Experts of a small language model.
Training: a variant of SOAP for the experts, 573M tokens, 5978 steps.
Below are experts of layer 7 (counted from 0) of a mixture-of-experts language model. Rows are named router (the router's row for the expert), down (a neuron's output weights, with its number) and show model dimensions 288-383. Each number is 500 + 50 x the weight over its row's rms, rounded and kept within 0 to 999. Numbers have three digits each.
After each expert's rows: "comes before" lists some tokens at least twice as common just after its tokens as in all text. This comes from a sample of Wikipedia text that the model never trained on. Tokens count by the router's weight.

# expert 14
router:521557627576494472519574526531548600527422513510584538523460427516515501527521511530483512511557365484478466430556446473457490487461490518643538605522361473445548479409482487493484483525501583488482485461655443510553501434527545512499549560492541475518431523426407490487551556552522415442
down0:519518538480372577471364463526565390519463495488520538476579411495516539458500462459454587521451489511505509427541545511568504499401406509528495546470450539418570457526573477542533542465520466586529430504615530574518561475439458460456531445535436477407530516553504511520426485468543533507
down1:541514548456473468523487471567533472477542513470499490521513543582472552576497562522388512451531482482549500512549560593513546489401567422524495483491396516480557545551552463459454530574516457518472409458515559558489475476456570553445532455477426496447512462515523508572460516495435514547
down2:395594470513430499557521588518518562473523496543512447384529448514424556470459511438471499503459529479476423462503563404479468511463455537483561489523589494551467515486441427459447506443522478566442499456459431487445528604540530575536441426518513444436543524541546550566574413591493456498
down3:466390575512438466501549527482439483545530456478503482431436474521493416491482497503414430451602478502497441443418466477520482499560506558428493473622592463567515548469431564548498621485603491477463489491461590483559510480462622439424575440488540533498532535506430580562374544479548502489
down4:531523423535534507519512540480481504600499557479421513534443453485418449505430472450476471583550528612627516616555472552534523514459411405565415487535481481450423591535539580446482456511472581513490521520504492507531441489445485498462539552482534576538485424548461473562469498544446569510
down5:432508414525514452471571527477502559576522494449498464466548504491495472531446491519525420466535473374493445499535467459516460528456510464520490516553431553481554458550471494519478438438491448573534506483505491511509481550489533462481505393481543470527532500551514435465458509495451568450
down6:496421547547453581446602442542516498469436474398465560514516454509596462567566495521568451415538429455549427471542475506428479504468452495439567610493495549525503460491502523477463486504447556496437493585468448500529479507550468531482488498468499500558448552475536517535531558468486465521
down7:529560413598521494602492525441514497545430417479451523510467483469490495471438494508477422458480499472558573561502500475536514513517511468626487437556510584403574461444467430507536478516541494454511471474642510451506518466577536451536491483443492533519524461474468594481525396480579596428
down8:541427514536537510521476551560484413554520472474483415428525528436423472407538440410520564476439530550485532544467586521443446516528503545390575505570525403517456461516406461573573487503546504440418409616485570498530493459521537420538498589558586562489546426490391542454413531523498454495
down9:469444484605641522594539470530492480560521481477484570521418487583488434485630586514471476516561538534433498486573533495510597516454594481401567494503560518497449474426505514521510526516559419497537443553535585445634475580527530564514540455523499483534475439520541505464533472533529551532
down10:514572591506473462511414436504470538533556522504476531336443453452441559541496423525531496489547524516542506431459463473566580561474546428430478461570452485508548608485486463505490503444541582466455500502497487539439504467383472564447480470503534491549539506605471475558535469590523570630
down11:486502463556441521575562485480482427454504570539485493534520594545492576435543585481446562575543508371469620543491481620554402508573524438512506520385586516560560514511396500547485493575477382552542482498488570474628525578371452473436421544548398456479517516436525539464512504535534471443
down12:519520467466588510483535479485498523554505511469570459479475459508527544534540374588408521495477693459572490450499474567533529492486481584565618462465490507517569551498526576493437550493474531455534357481464563488548460599578487485513436422547564519519456455543438586508439501492564499529
down13:350591477545546495465491529481467487423459508458514425518514504453476526528522487593475501541524420408438499598421544494445512448532522548483483478434525451505648491519491555513430544542497450485525504501536498520500519538544501375477486453537434432487534427563393471451504547449480537608
down14:474486444464458461481482498521588397399604416416471445465491602559473525436471489481537479472463523498474548500608493442471519482424429498547644539495502474455461429395480465572493510488572566427447503463480527488576589573504527553490562568536564499559469566462567442503543406504473428511
down15:495497486456541446623516465484509490471368556514548537528504442508523497604484410460510472536516393500545608562551499598481427507588500518464442509483527583548519517540502527541487491469477500437462450479518479609460552497500520519502494507454477535516527516511529540501571470502451493533
down16:482463533507530481497583457677429624413458425457427485533539537505411485596603485508598482499567475540484472531514463510482550481471442485427639504456498495553482521541435545485393477509548523518592492533533498393582460479517446563497473408484361482469540496586472594481514480470496523517
down17:469506488506500522518530504486490461505534444577446514480547480507560436504562475531454507468516534513528469434532513542569561602438454534571467566437612586567564479435384512471532552352442490549415549509486553505455447483463497479476536474379520601495463469518530555501483511628556431550
down18:474519561526528528451587454453481490547507449469565550522586556395478449461475434479538532468479453451515461491546390464508486510514404471517509501565446475367571581483526487533508391436463461531498519515506428443529487456408530580573394504405491605471427451485497490448506555464460552528
comes before: ",", ":", " of", " and", ".\n\n", " in"

# expert 5
router:493540542452601425452608630577531463540450539566513521469478505505489485485495510479471555503474506549566490508493548492484533447405528514571526499518495434464498522442549578596541495483569487373535481542476573505428452569446467499532511561506431504519538578512492475488444496582456490432
down0:505616473432480529557596461623468506497467450535481507531498555562547465432583503536474552480479627549411505522440478499547494423536606477500445435455500491534574516477461496405576461543459541583532475529513481457472393584475560477444516499517449546564549518462541559530674484525544530549
down1:454472529425438578398525597562645570507494517519467482502500483496557459506526542458515488498510567621473483524447423546485495456528463448487509531447532568526546509505475425459517549552594466538490453492508549485495547514471493522458567503560525535434559460512529483420498468565502521480
down2:536502609459490478572469487439552522459559612418510449478553499498431497539503425494465564477488465487537546467420485580535500492586508521506469515554506534442533532471514459446470522454437499479541499448496474555518588494416499572455509553551434476473429541346517502490421451327504604553
down3:411437500426461499429542575552492477539464521473528554518473463454533362477550545481564449449420546467523518501466490517418525548524461562578542571419462458570503558554531499455457506344531512557540521442506462468483509511534506569578475442576455497441479521480404532492557455572566564452
down4:424490525465430390459522550497448529463492451474507529485470557516484516512441591472428443505609513479527435513550522486513514504536523524522473612466480461438588416513505492470580466467447589567416487610483453473496423509577368518458499465596550589441490591558510571428419524508503484523
down5:527575501443510603456416553436580496384523450485527582522481417487506541449584511528506368456500501413422581518414508462561527494439495519562451546442484526503483427498539538583551501459485497519472538490503409509496472513527452492565516507477367464636527460520461508508525577467508430413
down6:433493542553386595454536452484482444442543533540503472490569509538526483533550552475573607460540545437498460557387529484420505518417438554465427476546429387497540429496495481473613564515483513522488577490459490461490490475494491544454514524546570525405457537523551508495434542504449419481
down7:519446465583555495528437362550462543510456444434569446379519466454515508457448521492464527484452331559462501449461442505548528469556553492576484505520428492597472468466528422516509541570444472567530430592567413492508457530472417480545494529560541427473433517506422600386521629502516563533
down8:624535518544504468503488517421443523470494514517559501536532540436454546506506525533440557558427565554490466457441486432498544411525404532526530489465515505576462479489500476599429580507514501448484462467438585574525514519597513450498530470567480552491442574557489424478496475613493468442
down9:487464407486510532376465508605517517551432505570614466513412460426532584500577486416530491544410513543529493490512475493482464491665452475394510519430432424471478486420502552414557524471517489511393597476495491433464541577494567562423461500498395501530425460454494516479436508537498497539
down10:553517497488525426507537459609481487395429473501477346508538495502530435502390458515411504467526469484505446418426486419430519561523435457518516515482461535506508518568492480584542455455476427482598523554498488550453542537540559584531437536571522480469462588442582488432540436449597473496
down11:465471583448409511478510546566468515447471430500504574564515468492493526470491605548437506448509418475508500505535486435510531615434556397352477538519509599346541564537514425497489445542473477523553518490546561512442493548566522499552525492475546568536511465478573469563425514544529466514
down12:422498557510524507427486531472483576501472616480564545553540522418583507436524435477515499550478440474513452444430555496513488556485497487527537563410451496465546576505521470396466576480585483519552445660497548546505485430539485494444533569438574477515491509410404538358477491499589523623
down13:476522520483615439480626434431523471587489433506496489493427443554546389518436436544518551456488410571508566471457547467516582496383462455518462487517472405508467470498528537573403524502551513556483481459501517574499422640383451541534484558486569497513489559510462463507514553471515560439
down14:483491489494535439417433528528538555563499568537481425545462527435510430435443437512474484472437449486476494496481535408543511501528434479530556452539447563473541541384549506598556407492573476480554541551413526506424441535481518510492506538474443516530451499512481565461507453454564508513
down15:538514520518577506419479526541531477541574553507460553531467451571563492477493457435490462523466499424555524509489532565562587469454553477471467455550427641517520380509527506557439392541584503564537451490422537654478557465491491407430433467345525470435473493581538592626495543436587481498
down16:476589481393525543464538409475504492433493527503504459436467474458510417434474475481485506484468494525417446560481469511510489531501560505458611444521516462457499468510505466568624521483492480501482555519446621448478472461461511459487464496474453491511496459543599519501430437541542504481
down17:563437470508597453414522417532530506458619319413536423458535503541456400412523480509420479443546561381499565406442450476485553468590437472500550534506495562512464454540480479429516319461494528472530439513502492551492490552439527576489429408434476554415432478460551551523506542578495519400
down18:525476523481478530508398611463489440501486497439525556480410621510563474522398517537505587521527419488478541482514466511485521426584421455495482621503552565566387595532498537518475425498447566518398466540533478546448556460454529501445517464559582417557524494435473473524484458470484480488
comes before: " |", ".", "0", "1", " |\n", "–"

# expert 13
router:446489463421367613531598535605448497576461516575518538518554548537558447512554453540503478469468513481508585562493502473467468557458486502348437435496411436475507505525497457479502458718429514480550471522482628600530472406614477494462476513561422502585475517487533572490590511507512490525
down0:434542487500431573477478514464432494473440526594479489559460511483484486489440513475513457494417593565549555497474444489369554548420542484437520467585449429477536520540492470497525456446433417529484443529546561524550591506522561459512444479450496446505456548506559484540483504517474453536
down1:539441447480549592565562639454487470444503531471447509412481406418476522457462422463523498471494452435476569532501590557594483491479464419500521503591500483514492532464500372529533455511435531508551472564501512423523401459544512498483455498518511441467436546545517470583475506515516536497
down2:505599568463484545572457496430548519519516484533520558510562530524468523585559525387437561473526601440471454494537496463528478509506448554508525496448470390435506464454505466470471481480499511473547542478418480491562509466436470501446422455439499498516538489506481502468525461469532541455
down3:511426552394471498504457480440542475486532457581584482431516543414628416515513450517515526574493419540498545448506477514479466552516471473451432502458496509496410572529426443616570483520466503594537504548592451530518376583499512391610512464528514518507486408479542521549496479468409484494
down4:475517532522329492450422558453493441523525482503561471478552479419533508460495474555492468593486506493467510558504495507492525465526559458508546533460529499448395491517481492560568436494454407479507561516470456439452466529534441520437534452521460492500464548424493521503612443565503560440
down5:495431382463482502495474463571468466529528644495589543547495447468457488523475434551566467513427566522481539572492524457578512483538466489441563541489557529400569513543435452487461423496478469530468550483438467449419481463554519628533521483493616482523523556469522378435523519478481529492
down6:456498525556504445526470558494507460489384492428500519562484532465461483572473495506380500509510564489511604391460527488655518532608600465494568505433570528553443512647567597523427524522598521507538502569474535521560537455552535550446516487548476550532495523515444495426506428499570544511
down7:550593497567561441455425495558501403456539523484529434498484435452469535486533532593576488424603554468549577490486513531440450411531423470481518468475526445560554505453533492451468530542492541515516519566412479524515467574506580451498459442513404427506617528507492525503530407496429397489
down8:590538445508549501457556468479562414467583575531445459450479589428543480470478428454545496503539528476536452522489581423510436521480491460511500489512440536488542508535450453564506487490593462518481523610474527590574479519405574542524592511525509473583520470426544486506586517547451476590
down9:502509592515413516533532487500559433524549555508505509470526545520449511499502442500472486586441484428526456501564562441424484476530587488462536480598495484516436506573520452507525535505577528550511487486517443527472515447500391525456409455424446520630526426521500566478611531499538482465
down10:540564539563550491477462371481535368469490565461543512495542586488432489597507491443442513494555529555592521551450478495416442378500453536420460543506494536427473501614509452485523531491536556466539578411467542475436532468464490452510425437561467396546480490545449505452472462547439513550
down11:510514469498547470513537531469612493568497526422467396393434555500507509520487487527514596554488490440455501531446454510545555476516491555512524473483557489485609511538486492433463382494601504514583482494488515543522444470619530421511543564447504598443549445622410508536487496479521553515
down12:533523516426445517464575466486499489496474598558497532462595469486463455560520483514496629510482465545498530613524486558537527595496483475537409519447481454605473493439447569426426499571480515515579373513440542495554494489454515552447566553517514493475558410481439494535471438493479537529
down13:479546542503483497411507543491640556559633493465573491468515509541368519443505494541451496472446558550480485499448536549580566563437531447495467516447509474517523442520515502541462406509391471464486526520512416578517443495518450493576500565493401468541462414545400550487485501510520505473
down14:466510505552562442549487466453480514406484541424504515454546473634481551474400509506478487503511512524513563507508536506461540523531524537482584501534506448454513510514437520470461434615556531441516537463495581517415529485486482567483541499499616515486490522568489559489548520531577548445
down15:568519489447437491508469461450533428488557450521511471529430436434489507542566501478625532511524478411555449430496483471501526424523502453505530444461542575577541515510546549494431518435519503538478554524491417479513476509470490409460417456528556524495447440521455511399573476557528548401
down16:552544576439407504496521526592536509554459452503515546493541504521505536505471481453476488483542486486465537487366535463524534586458507479489485548497535499478436539442505395411499463516514447471545563609490515545466605494501555531437459543444522511494548553533512468518486433499412556477
down17:481489440557480494479515486468526448467502526529495410446521455450543506524434434591421444504504629502520462492523467479519487398504515520606505427542468616533500560454516467438510502487486509412446374440455438427530485580566495509499518556463470544509502512479448418444528535445478436475
down18:491388583455496576433527430422520496500448529520468503498544392471512449421443409507526508453540500503449469569566518432475580484495510366513547464442532557478494504519501404562468518520513433501459466498508455429437472531515497476511468398466476592522487437475586554502551412462465531455
comes before: " the", " a", " to", " his", " and", " he"

# expert 7
router:619471463465483486459522576467503530494510549497425523470506506573385491533472440569491508499475457529534488461486467519512537495463550454602550498516529548554442580613459534560540445472465501523491391526491504456527526555502527524405491470413474483485622436537463532486498505510445565538
down0:489382562504496483509439422481523517543532539500557504470576520447457513547454506494473417522535431628540414448448534553438454501570489511441513533562486497513487454513528453449605447518472520485427488595482558466558576460494555574510511531484551547479504429463431491502537599548499475508
down1:468485514536411429467501531543441575437530531607567568551401484471416514446567549470492633547467503534504494586516512427456493502525512485402451481483533417497444577435414545485494411445484529565453430524478599479476522503465495549515503507543529460548438535432446529524546475488550509538
down2:544503424519543507555485493460546512618551508497518497509465467576510441412563514543593490534591538548444529528587446511511483482457338493428410511538555465495504578468554560541473533480464575501511533478527478513574461450455492530544491474493516476487499489579476582534426464558401561415
down3:381537479491528515446497567416586555521484462535551520503531579448500489525499466523591472438568554488561511532400486549464484519446528584485513480485481493555520557543507467519462492578491451453535454510494493462596425507400498513482541413597506390546374470459410416519435542449543495483
down4:427526425505522455497532473535447610527497478427465403501485547416487515446501497564498484451437426519548546465436603528432447509447510522543477532425381432475434601620636418486487490457535502526498476449502541484483519439482518514462461420516395522461513609532425387486409529462539517520
down5:418519497457543493520376457384472527456564503503537461420501504502545577546576427464493469454495517572589502563500477473437378383577493508398366461559465407441395447451525417479540600487485555486513425492479526447537477544437468458475410521551491532502451543428501512443583483534515451457
down6:408605457489485488533463583454495519499527516490480492478519454504544591535543480514520554476520570454523541445518555503431559378502504558551541530457515550494534505540556474406561436538378430478566439518533446535589486571600472483514562544366510452509405513501475481482503523564577498534
down7:566491472479515422442430422527476470439426442540468439512543476515413491474531429589440497519543422488498494449538495466522523449478504528489522480419446517496498474440487563550502519514527519484432495486418517501410563522526401474399490509531497520479498463510515506522616534434487534534
down8:512537442447509568486516477509500391491537509563390476586560523526496436495525535516491569479454608514455469572559521413475448597512592510496468426508501603516487508491429542449579557508578490565525531473582506515512508538378566439457437563512576496504552455455532459482524498474549537526
down9:486455469511549562381475511550459485464468459618481442461551558570470483497599486469463482453558520546485476544445527517573524520540511546526539575529494487480469570493476534467405484524510490413478569469583510462560545504452448558465437443479505398484416422432534492411537507451513468427
down10:425443490459582499460529573485499480485544516435490527528589596549550546541490505529461554542577468473499503540514477509537580526506552517450508457475513460600537429461592522548626429521454524485561459527465572557484467452544552539484615493470483448556474537533473522536411523488478491597
down11:437479481483507623623472477568476457424570487509547544550459493559484406470515501443503454532561584533417533545438479519562510501591522504456472600429488575509478496540494479533483540509620436525489468532570411502454451511398502435485551590455516518497468473495559512508547539479503588498
down12:537471549483467421480533541450538552579498448522526484497428603527584614402489514550529541394510542543463523399404551515546533431510575481520439606494483511496594567442448580495501510498518460497545480577512575508414475470498538457439545568458493565445447524545496559455537481587405549513
down13:506544531554576568492585551441502490587446450482523506462420484437496517534571546457503504544509470518591527455621457473445455542490546548408523515479511511533492482506450510624564488555444603482472498386566520555601527550434526453532544475514499491512522462442390531532460451393463526503
down14:470564515497467574514554637500595501458539660496394516546550530513589491503468440464534489552530428529459555525517445465582540442504392478479472404599556400496424523463427412492545489547516501534513520589515435517500496410506553575464499389567535557527549550520505534576530470444563419511
down15:538550641452540479471492493510495595505555542506481548439499470592504576471532553498446499438544517510549534494526585422520470562468504522524543414456427436469444473512574375456577393571639529503517512493528468455455490524490484524429379457520557546504512435492451461518529522563563508558
down16:509591577522452531477545422461440460493402459527524473552495593413425510410512539443529440471533530632508526467533490401507543469396488567459588502466552509480461523479451478539556432488460463617525457565531601511477533517457483440487454487495469503477637567511478575505602569440510482550
down17:539518433487490526479504429536478470462485377565518474596533493488552504518392501448477454459469520504494572483524598372450468535447528567471510517470530585419534483599536547470508465515540402432520560545444438531512431484447521493491533564539514460492439559511461462473473523511461479423
down18:541497554442488548540424536420553458524536494528474529456488474511441557433554396627444597513534395465563464486526542458648490649494532444501526395536481539593594386462512476464494524484556525517495518442495466506555514524513491443437523481515456483475542571525508461498510517541518486463
comes before: " ", " the", "ton", " /", "k", "er"

# expert 6
router:500357546466540382510421468485561515576487490495529498513382575514479550527519602453487435543496575576547431446492467519515572532496423573461475525469456450527449587558457455535495524547422482546445516512522577488545550504524565529483536573514488532456498439479570513565477518493503492609
down0:484482518479535508494553466506522514525567516440556421526465529559482535495555447548464461485449502545331425506507449472416487520436481526430424508457575448521541499493594581493571501547525528519480541617447466480519399578541418436539460572482450558534530553521556540506553445467485456513
down1:369536517472466476512414521491576525463471500460462463485493512499502485546585534447455420487530534541532593414492593461534499540527591486583549451470530390446575582442510450574497608554582501509545475584548470459570447532486556541469416495411603554570515502487376509464466409560489588495
down2:534553483426614484466537552461479526543446504445517556479560554526515526514526515452466522583450470527508490519463519453418497503518637543529531577499467524601394493544505561592557574473432561469476503489569552544569520418496512445461529512557524518526640582570467479397510490453382496465
down3:482550459541411424538511522527495502469436588520457481540443463475494438502506508514514536581484451437476520487451539445500555511503506519515568477549525434515472458503508469553395527510472441452433457595582674528575420531521465541552426453518413436463505437536537496531497515503549465483
down4:466462475573453500540513554506429468457544519476480495546524474551479489471549567523478610489539497517521569518523410474498497590455506483466421401467532516421475492569432508514497583470531499499555487521570584428486549437514484467517555461368455478501528450533476551387463461555532534556
down5:529395496433513451590527590479506529494625517508583519444453527453555508517641559512543486475420481575525516525505456570414518509462377527541462402493394461559497548595524562568455519484504507555567549513506598492551386495503504531558580535512460464511424560423521459486445531458441409436
down6:518491582487442474548599539508474489471587466499504529429454538484567532547509459503537561506496466535512475465497520472500514470479471497540569518519466519567487542508509465518482543459480487457380526515449385533391421548527486389547489479544442416509404536597472587524495506463521453461
down7:423522548575451523525495478523474474538563438555611486511414485546527476463539489497525538505549500479501457539435487560583410478572487578536558548532581409540535475525490517513560627457494484478580493445381508489499447458506449469528473483473494413545407516557602522476474424485532512520
down8:449510389486504444596472499388454431483493502520554459578495526585441448516450497520526440504514527476479503469466509481454435538519587450537514509454486476482466523421412430548457533452573499441469470407517456509451508444493534446502585476427553653473528457424544536446555450415464528494
down9:495498417527477430620444502496501528530559549544385515504466454587439511437436571501436561509492472551490450473523533534493517556535481575492627533613597513466506448509444428531435496510448568461561485448527502395576523542486453557539519432525462436367460419378572528547480496492505414526
down10:567492490503570390478462543439496472377457543552453414493494532519464494494533503551475592512559458535549521499474574499524459460525505502532444540611578570553592554463447567450462490484509469484484457489536445473523422401500540489459454522413560511577442522546525603567384417532516456503
down11:475529409410538491496503490460345512533608474416550487476561561517521507394445501511534580481459492460404498374586433527549617650424487534577522563508551448509429488535515554510562458513443587446535574554473446475436452612436494456617518517470473440416486515412449600488555489547556485452
down12:558593396496502500485509479535501526558549426489519457527440510550534413517547418496506518504619566513527581595536477483506441460503509433552427479408552531397475466541495531474523410466532489511488489514542419562468598513439488575462482501558405471633463514540460445591594484581526502509
down13:572506453496560488470482462565516494448490540455559487502441515506497488527492564500494422502513530450548501447427524446488411493515396555491586527447497483524511562524487475516522544459465520478520551472484490406570436536486510482622464500438519412505547589481601508448471539388500597507
down14:486573531458525562520523496464434571514434397584520582565501526510417453538458495517504480492493484462449604525577492543428601446545581417418531398488507477487441499531469514447515453504511451546522489508489518479476457436501497441506417396463574485556529528536477517569555488466398469435
down15:535401501423563481469516537524552447518423488442599611493525636482531489542395516497457521633488506561546488434564495649501433505514497611502594556496487495450519537496513497575546512514500446470490542529470555498559490490584524609516511516417516550519459439503529554432480502440595504468
down16:506543490531499572536498513339562546512436557530519430476489465522544605565467493448570521418540411499626478545464489447475464515603527536519541432507477445533466471511513479522554439461529464470440557538447443474594474551493454531446492462471522471502490399556521503501525500532492482473
down17:452495459552437480491478458515511448514541437480563557488534422501512504555534525573446496506503507555614535537564468543403460432512520508485490508504480479513487416528586460506493534436474548508475546506511565455452570496441524580516508431560543519545459471452415514506559490541615471498
down18:561527521464535487480488441415490467599488443556555595485431546535385553487492566586361551360439515411466521566530566449458502454596461508507497450559482538603571530503543396538495575494519374456455460525496524530454550436503523445457491484464465475541543494386564544558515521466483457516
comes before: " ", " be", " —", " The", " \"", " −"

# expert 0
router:470546533523554487502543559585447485459404435446460587478442497482522554488483585431410459457570545512451484421439461510404520530520517566515514440494583484495497461465473522513525497626594526582521526564445547465439469564536540495601481520420542482518492509437443592500473478400581523571
down0:575454369548519441615474524524429496510537476525562441439493526479487525510576507575426618521541521449509502533455492472525547544512475451540474588467445574591496610552528541534509476527502483508533463482623477558460441593444476491496488542431511477437395507434525518530595431496527527475
down1:518551526520510535474470446519528510466491482523507478450500450471490471555383573548487452533516604466453502506405481525419583488505378508528588410531477460469485456442509546518394363558417501536542606524463521477529469478545461480584571525564436473513555463464558522537522488523518483454
down2:507476487466461546462440540552504635416472509513547492535474592517476580605483488560430521496523547524387554518534512565500477505473437467489453510512500552469551534505568504501559506453540450375385509433538552488450479511474522472518496468494524553510557523528478478417473496499481477453
down3:489576539577579537557546533526561478446454599488569553467514470521508496494525458466460446514413537537491502541480445448527516360496416423417485624472435538385502404462402461573548526467541592490543429541556539517495572560482534535534485469513564489561452486470467476530533465577572509601
down4:499588502557613623530476468475545574485526559509443542461518432484453500469600472581418413513488527514522439554476509482499565481511559561539539488528476493576460492538550499541530610576514466455435530592522488549554498473480476489474505338472556497455434508492399490562550478520439454563
down5:552466586574492564461541470477443592512447464476512564500492487465661561472517461496469484490542536476576508519537494488545462520529504489389460615461562555508525470489426569498388353553520430522599437500468472440483500492465402524506509472563477508527493442515454560533444500547502501508
down6:393524494560474469496433568527520474555542408519468569400443474516543481502505498457461489520485532507602460397518535491476543532518561571569479495497479407570488513460407432588491578497515499552474499543504504541499500587529470527496548471488489559445528455493369462497437537442529411387
down7:458520524442479554511553459558522482481403468384494517461547521537492551433499523475427469502515508474448573584581450563502397539534390449459468483495521476510376513471564435553488500463506523505421592512533552481520479515538550453499483514592475515533499501442534518506506462514599569460
down8:508515485508458516513459526489450579547579488427492577472516549548454559452433367410441491510516607421502549547483475553397568449479432582543483465554559443496512503496528424434542461487501588453449587547431527509585473515462523476507482516492520491555500517367454513531528472531486502515
down9:524547474517461458433550521495533488478471456480432533500483536534440512482489510455451515548420468566498486464514546570483464448535604520532547479493520466473455460560619630624557522526503487383437439350431446541440553464594601554521450514542435563580495407486474509616474537473481497584
down10:506504500498517469529509529523606518541515442508474514477507545507431565487625497463436548522479435558527508512581536469515452501510498562440516488475429398477516432526427545553520475393485464498462495509469565508522464461485467468547481477478450476475565553492518414504518673456488461393
down11:539512494515520546543507525519481513502570446546494509548466571518448468482541511582432559551445478410465532513430564549548523622550432483469519435490532524490502483392527499440502427445574543546478499411539472497478496447481447490487544484520556431532529407492626524512495460511535515586
down12:503476469525495479560495473631431419447534459480493472468545490465494495482482472518485499494501552537479495506548436548562547493484547516454555510522497502527485489484551529489472526531518588499484492536467440445451530452510553474539551547416561603509459479516513476488425532524535491484
down13:552504421526538458550410475478451456395508562467587513507526496510413352520496458595410487408453582569589483604515532540472483417511626446520487466475611508457435484523431454493554589458500457414472537472526491521527528493442495498460439450538577534510567462572459471484579514495487503476
down14:514498536519511556517501530516449473540536475545501474539526579485463455471611461505403505478474459527442522559456387515405454564502496558545428431463583457545362483487558602480569442468537559466379560490479622533495552498493519527418527470456510533501542393488535634437519482419513622498
down15:449478523495487441510476556441498437482512516519584439526363520502447591481502489453482524504432417490571529527476474501457493488535503525597480550476397538496466561510435577603462386556490510498457507488539421537504373535449434561502596487514495506512591583538467481506577529581465560498
down16:499471349490529502510461512533462501479491426486466462481501540542586461506503519517446556389561523505599505454542464593564510605391419450530514438468501517492463530506473477550506433531517512535471512429454554500570569406591568417514521527489519404542447585451487492470463507443498455497
down17:603590519545491541504544470495487580485458572485537470501460468436582449511545451485410507539533432541500547445442457467499440513517463508510543534491599474539546498529470436474461524492346491453520479503500459557548485636471458560506505532443500412489477573529465533559507570421416545597
down18:490503535512492509521566490392478531469573465516493437481550484461510492457532476488451579590468510433513539584502470510558457443387529537551484548600539554514537466434576476536431431596531483466504564563426602524509478324509467569539441502498492565539483494514485455410540496509471497530
comes before: "-", "|", "==", " The", "===", "The"

# expert 1
router:537505436452536522538468484510578431476552455472525443562581478517461541512527439466526564505489546485490475526497470504527374610437531428440518581515541557506572530399492587553576464501582508354433437468460479493530448473545404436654520557473557570467502464424432572458508513546562494571
down0:423445445508453504551539459486565459501489579458598538486527499536559584558527469459419449491525497479399490568581509514534420497543450482577486412516474467440483520535482420538477497499532450515459511392436525545479576430499445550432450454520444519493500551514445471469667512472555527534
down1:493557547459584464558526538512600479490527444452408464451496521491514567452557416680499395509537545549502530572535583386565459515484596450547479476471527522484483529531453555526349477500463438482553453473511421394494509541565482506531478523513545576506465558440525513501408440530464500463
down2:505579493430407565471467566526499471445497411518470498408406500518525519490490531512577445485421451593561496485532515503508521463452463483467517453438554502542558465626552545496437427538489499446564599537526465458501526455541433546473476495344470547506546425523524484493505493462573516423
down3:509435548451497506510428416586531540477472586495518514485451514542391557482427609482520515501572486440350409473537524551470502487531502543371546547493459558498546491511522489507569499494501554499528523482471521463517495476486508544602536545497530415464481535421522475501465471497498480515
down4:494433461498554488569439458449515486482558546544488481516445586535495483539523516491608541434494586404589415480431525524553418520503476416530554536495492510516536559460418587483478454501492478432525488509465537472569525507464528464518460506524475576482450507453492421522349599521499472437
down5:467440485466475583412501550432435500562587524449468587554469514618381495480465569388553434561491478499530389422438436528498474497509565568435483555596466360495398496472476556487542539445477515404477485495440457546535555579493536443572531508505542464523546409486531472428606467594528454575
down6:454487417511496507576486579389499557550445482549401539505511557425532411478482555475503493449540434458507518565402571535461510465462487459615432385552593541541415482508409397459454570520474457492390419493475507508509495434505472472480615451476429481505498508532470523486526609457483497553
down7:559569530445544591535373509438589509477512528479503530424514457397551561544512529480535513590461496556519506436511490517587474470439547565411496458513515473502482440424496562461431515525568455487601422506500485473546472527658552502527565446509402469613485438465528471441410552481430354378
down8:557500394492507429461541400491447501459524421551507485517532622477459546549492384511537520526573470534560440445471512514554452503500489490454562445409590546423538466485465509436526563458523405503493467503459433527477548544439566622527555529513540471547461511490510497563493534438522442557
down9:481505493583629518418482569403455540520458473464545527393412459531437492496450587510474449446475409475463515564462406493485551460515566521493526499465518482493554503508538490523499537462444563459447522482515506522375507485496556460484531527487491453551488545547452534531498541499506486456
down10:528450498452455431467493584556475535465458471506533522499522463531544483385582487430455440529522512502438466523429388455570479485487416533483472569425548458514495470480505502518564532524484466528493488472510495432434472506530508559521484476531555517545529590408506526469457530528501384482
down11:498432415523529473575448543455464529548501512424450490571456454437508558521540513566537543553591480445513430468655416508522584538458523411511506435511529441466570486531419471469517420517437559487496444452474374529386386486487554520530404446518537495528494570476515520494622474492475533546
down12:436506573547588478483431650475481524461541417449494441424621422537483441394522499502415472515357569593543535449560504506586488510530583443546538544368546608536524499618517524460493530485473524435487497445469484529497465494449474500508503490493508544475601560413511488460506512441497514537
down13:558511536468540515473544544504471565502349472547500448560504476476533561506502546538396444513490523519427563462497439482544412555470505492445571573538487499461497496459510460545553473546485473472550475584397494494540472462561497536520562480472479454553537458594556558527479548491481502502
down14:458519452464519567582480462542480501383512518491498543456479444509539479579479511548547470527591447472534557500461495426543575541573490467536549486630590489472623471546567498491402494469516493470512397505526525547391518533489480556530589537564439491444485534492526550492465469580592444544
down15:485478488459466421470423556474479502459516587418470531548516554510455558489481534515445525423500430406470499550508580552452488506476575383562461497594439444473402406445470476463542457502506564526448425511472405451587441560480508480411565544543449579543384556457567486466529539468503448529
down16:442535531488511529597531555472539454499498489508607387574583642483526442499523529406512482561539515428498538498485503533484481527504513582534439495523504578514479441436501513573607502505497582563592583543537565653383516535556552608543520402517537505481494505583545487420478463641465554505
down17:522491459550454532539441492521552586465497550469518594397499625532477527452486505468490430463473466589491471538499515397430417536416591508410462587554484506474542425492431476528528539492509568534469429481522467567479467551468452515411501401524495461555442497442532554552499491444424468501
down18:461528472585674431619556567527573489400503501479497484472468490549556454531498521472489591565403503522426516538616577432447499483416524449482475483471520531571495633516430515565428456455509503449441435479608509499522383460650465493516460485512554397508523517538447507421589441538470566592
comes before: ",", " (", "\n", "'s", "i", "\n\n"